Experts of a small language model: 5301 steps.
Below are experts of layer 10 (counted from 0) of a mixture-of-experts language model. Rows are named gate (a neuron's input weights, with its number), up (a neuron's input weights, with its number) and show model dimensions 128-255. Each number is 50 + 12 x the weight over its row's rms, rounded and kept within 0 to 99.
Before each expert's rows: a language model's description of what the expert responds to; "comes after" lists some tokens at least twice as common just before its tokens as in all text. This comes from a sample of Wikipedia text that the model never trained on. Tokens count by the router's weight.

# expert 5
What it handles: Sports tables and debuts. Table pipes and short function words in football club articles and match results, such as "in a 2–1 win", Position:, Rovers.
comes after: "\n", " in", " University", " at", " 0", " 1"
gate0:59 72 33 58 51 60 56 49 56 36 51 55 53 46 65 48 50 59 37 54 53 50 79 38 46 26 43 56 57 41 41 55 35 59 64 49 48 56 58 36 51 53 64 43 41 68 40 42 53 33 62 45 55 30 69 25 52 35 56 41 53 49 53 42 42 19 71 22 62 21 41 51 35 56 56 37 53 49 45 55 45 64 39 36 68 66 62 53 50 60 41 40 52 51 42 61 61 40 42 86 34 57 69 35 69 52 50 25 42 61 50 48 35 42 43 52 57 41 50 66 19 60 78 45 41 42 67 65
up0:42 58 69 45 34 65 76 56 60 60 70 51 55 32 56 44 68 62 48 46 49 47 43 48 53 39 60 52 54 45 68 61 47 31 68 40 53 39 40 61 66 56 38 41 27 54 44 40 72 43 53 70 52 66 38 41 66 54 39 55 44 69 62 45 40 41 49 45 31 58 46 51 62 55 39 52 81 53 59 39 79 58 42 39 60 52 58 34 43 56 65 24 47 60 28 38 55 49 46 27 23 65 47 26 57 48 47 57 55 63 49 57 50 49 51 55 58 40 57 36 49 59 70 45 48 37 50 48

# expert 16
What it handles: Place and team names. First pieces of proper names of cities, states, teams and universities, often in tables, such as Los, New, Miami, Harvard.
comes after: " |", "|", " the", " in", " at", " New"
gate0:56 55 50 66 65 53 49 71 64 54 43 54 57 46 74 52 51 78 39 60 63 61 41 42 37 26 45 36 51 67 58 57 48 43 54 58 42 60 63 52 55 70 51 41 66 45 50 41 68 50 43 44 57 57 37 53 48 47 58 69 50 54 49 44 39 33 61 63 41 70 55 65 62 49 31 70 26 47 42 61 68 55 45 48 42 48 44 40 60 56 77 62 50 40 32 41 41 51 40 62 49 49 45 53 53 63 63 46 57 32 43 36 58 30 48 81 51 45 35 67 31 54 82 37 46 32 59 53
up0:59 39 57 43 31 51 52 68 35 41 48 37 38 47 52 51 65 54 48 53 36 43 68 65 45 60 58 68 64 69 34 35 52 55 55 40 60 61 44 43 52 43 71 55 40 49 59 54 41 78 28 35 36 45 50 39 43 40 40 49 48 40 43 60 60 44 40 37 36 52 71 67 74 44 48 60 32 60 61 66 41 74 50 73 61 43 36 64 51 48 53 33 34 54 67 52 51 41 81 48 64 40 66 47 38 35 31 70 37 47 53 44 39 53 53 41 57 61 47 24 70 77 42 52 58 58 41 33

# expert 8
What it handles: Line breaks, section headers. Line breaks after headings, list items and table rows, plus wiki heading markup such as ==History==, ===, ==Career==.
comes after: "\n", " |", ".", " ==", "===", "=="
gate2:51 33 41 45 44 54 37 44 37 65 29 57 60 44 44 60 65 52 43 61 52 47 64 65 60 47 43 40 45 31 57 55 42 45 69 43 25 40 70 70 46 48 50 36 59 84 39 21 37 61 38 63 37 54 46 46 47 43 50 53 40 67 46 63 59 56 46 43 64 42 57 62 67 53 64 75 76 34 56 48 41 32 55 48 54 53 83 59 39 44 66 46 30 45 38 46 35 55 56 47 77 56 44 57 29 48 56 43 48 45 47 49 50 44 49 60 42 36 56 69 49 51 63 52 56 75 67 37
up2:43 50 53 40 53 23 62 47 37 40 74 63 30 69 52 56 38 46 46 53 38 79 57 52 39 42 70 57 40 49 44 55 50 72 38 51 74 46 39 44 49 59 36 50 50 18 59 53 50 53 53 30 51 54 53 63 48 34 66 32 50 32 56 37 42 53 44 62 39 68 30 42 44 42 37 50 26 40 40 56 53 67 58 59 60 47 46 34 57 45 34 56 51 63 64 63 56 49 34 60 39 40 38 45 49 39 31 38 76 50 76 57 31 49 59 27 54 62 50 29 52 67 32 36 56 44 36 43

# expert 21
What it handles: Section and list markup. Wiki headings (==), list dashes, table pipes and line breaks that begin list items, sections and award entries, like ==See also==.
comes after: "\n", "\n ", " Year", " ", " Award", " Candidate"
gate0:64 57 66 64 77 69 66 49 55 38 48 39 61 67 29 57 46 51 41 65 54 56 59 54 68 38 35 37 68 39 52 55 38 41 49 59 59 55 39 61 75 45 48 57 58 63 46 64 44 37 44 36 52 44 36 52 44 45 43 40 43 64 65 46 41 64 58 40 50 56 58 55 39 50 69 39 58 52 67 72 63 61 54 32 40 49 43 56 47 37 67 66 50 60 62 47 20 59 49 41 49 39 56 35 41 60 34 46 76 38 56 46 77 73 70 48 50 31 40 57 68 61 48 52 49 46 80 57
up0:58 75 68 55 55 53 42 45 77 52 55 66 46 53 61 62 40 39 59 46 68 35 43 67 51 60 46 59 60 61 38 33 38 35 13 62 40 67 32 28 41 46 30 57 40 36 44 74 39 37 50 55 57 31 45 41 29 31 75 49 61 40 36 40 48 59 45 34 61 44 48 55 58 65 49 50 69 49 30 60 34 48 48 46 50 59 39 42 51 55 59 23 50 28 51 43 47 30 34 55 53 17 55 75 43 51 46 47 43 34 64 47 42 72 43 60 59 30 58 64 74 45 67 42 57 58 45 52

# expert 22
What it handles: Infobox list line starts. Line breaks, dashes and field labels in bulleted infobox data for chemicals, species and places, such as Phylum:, Website:, 3D model.
comes after: "-", "\n", ")", " (0)", " •", ";"
gate2:42 45 58 45 57 33 46 66 60 33 44 41 73 54 57 48 49 40 40 43 28 62 39 44 42 49 34 60 38 59 36 62 41 56 37 76 62 40 76 41 64 59 56 52 65 37 43 69 42 57 41 48 40 55 82 28 56 40 24 60 50 49 61 43 35 60 35 60 56 72 56 42 50 62 36 27 58 49 66 39 41 56 65 57 51 47 70 55 56 34 46 43 54 33 32 41 51 59 44 59 43 55 61 30 38 34 50 45 63 34 49 53 62 54 46 59 56 54 58 71 39 32 38 30 31 58 57 59
up2:54 51 72 36 42 43 62 54 53 47 55 33 50 39 37 54 41 73 63 64 54 67 39 54 36 59 35 39 36 52 49 35 52 16 36 51 43 63 62 42 31 36 61 54 53 29 48 60 28 52 42 27 30 63 40 56 53 59 66 43 80 78 55 36 47 32 56 67 56 48 64 45 35 36 53 49 50 48 45 50 39 43 47 39 65 32 55 52 62 43 52 39 65 43 55 40 50 82 48 46 50 43 43 66 24 29 41 52 32 61 62 44 40 38 49 55 54 43 46 60 55 55 40 42 55 51 76 34

# expert 26
What it handles: Nouns after "the". Head nouns and adjectives right after the or a, often superlatives or ordinals followed by of, such as same, end, largest, first.
comes after: " the", " The", "The", " a", " during", " its"
gate1:46 68 26 51 70 49 44 58 59 60 41 45 77 50 51 47 63 61 41 45 64 39 50 44 43 41 40 54 47 47 54 39 20 47 34 55 40 40 59 34 32 65 37 52 52 39 55 36 58 51 36 44 60 35 66 54 48 60 64 58 46 38 54 56 56 45 49 47 35 42 48 42 51 58 48 17 59 66 44 38 60 55 64 64 44 47 59 52 51 57 44 50 51 11 60 19 18 27 45 45 48 44 35 37 48 59 63 39 19 66 44 69 44 57 33 79 68 38 63 58 49 55 62 68 80 38 21 56
up1:50 51 54 44 42 36 59 42 49 56 40 38 72 68 47 61 58 44 37 41 30 50 55 43 52 43 57 41 50 44 36 57 47 43 29 43 16 37 31 54 20 47 76 44 54 47 39 41 54 59 59 70 53 38 51 67 49 37 51 51 40 69 56 55 61 58 32 63 47 61 41 66 46 60 71 54 61 67 43 36 67 63 24 58 59 61 29 50 59 61 39 59 40 57 47 34 33 73 45 43 48 53 50 62 36 44 38 48 68 32 41 46 56 72 37 57 64 42 64 69 64 59 45 41 44 69 52 43

# expert 39
What it handles: Capitals after line or bracket. Capital letters or short capitalized pieces starting a word after a line break, parenthesis or quote, such as (C(zech), "L(onely), DF.
comes after: "\n", "/", "(", "D", " (N", "T"
gate0:51 53 63 56 41 31 46 42 45 23 33 68 57 38 56 48 54 68 43 55 51 60 56 52 50 41 47 59 40 61 48 31 59 43 47 60 59 62 67 47 49 29 65 51 53 51 47 48 46 40 78 79 23 46 53 51 50 41 48 49 49 39 25 41 42 40 67 55 30 60 39 34 57 45 65 71 62 60 35 40 32 41 30 42 38 45 58 75 33 61 40 35 61 33 44 63 36 54 31 54 58 46 78 51 38 41 70 54 46 55 48 54 66 46 34 53 36 66 52 54 40 40 53 47 60 60 53 60
up0:44 59 54 56 62 50 52 39 51 45 35 57 58 16 42 36 46 38 40 34 39 47 42 46 29 65 63 34 56 64 65 48 55 48 59 62 58 24 52 74 56 31 62 35 57 58 44 30 55 40 45 67 24 44 33 55 44 48 69 37 50 53 29 43 43 37 42 53 37 67 48 63 53 44 75 60 41 59 59 37 59 54 41 54 75 51 41 66 41 58 47 52 53 61 55 61 53 33 56 55 58 49 56 63 33 57 40 56 65 67 34 65 53 15 37 45 45 53 39 52 45 46 43 50 37 59 60 46

# expert 28
What it handles: Table header cells. Column headings and blank cells in wiki tables, especially election and music tables, such as Votes, %, Candidate, Song, Year.
comes after: " |", "|", " =", "==", " Best", " United"
gate0:63 66 51 62 33 56 60 31 49 39 42 37 45 69 47 61 49 60 61 57 38 48 39 40 48 50 71 64 49 39 76 50 18 67 43 40 47 50 66 59 36 47 60 51 48 48 48 47 49 58 73 16 75 43 65 35 57 30 37 37 43 18 53 40 44 49 78 63 42 58 74 33 67 62 61 48 45 43 26 36 79 72 41 29 45 47 41 50 62 52 58 31 57 49 59 38 44 56 42 48 54 44 61 30 42 55 41 45 42 32 53 38 45 42 48 52 44 36 39 35 25 38 36 48 41 51 56 62
up0:28 33 61 52 60 50 75 60 54 46 41 31 54 33 46 48 49 55 56 51 62 46 41 42 42 51 48 54 54 23 40 37 26 53 52 56 70 26 44 39 56 46 67 32 46 46 55 61 53 58 42 55 62 63 60 37 54 61 60 66 49 74 54 62 55 54 36 56 71 19 38 49 60 41 57 48 50 47 52 80 41 35 70 51 45 73 52 44 53 28 73 68 24 49 48 37 39 54 57 59 40 54 58 51 49 51 43 66 42 38 54 46 64 37 56 29 58 62 41 67 58 51 61 42 64 62 63 38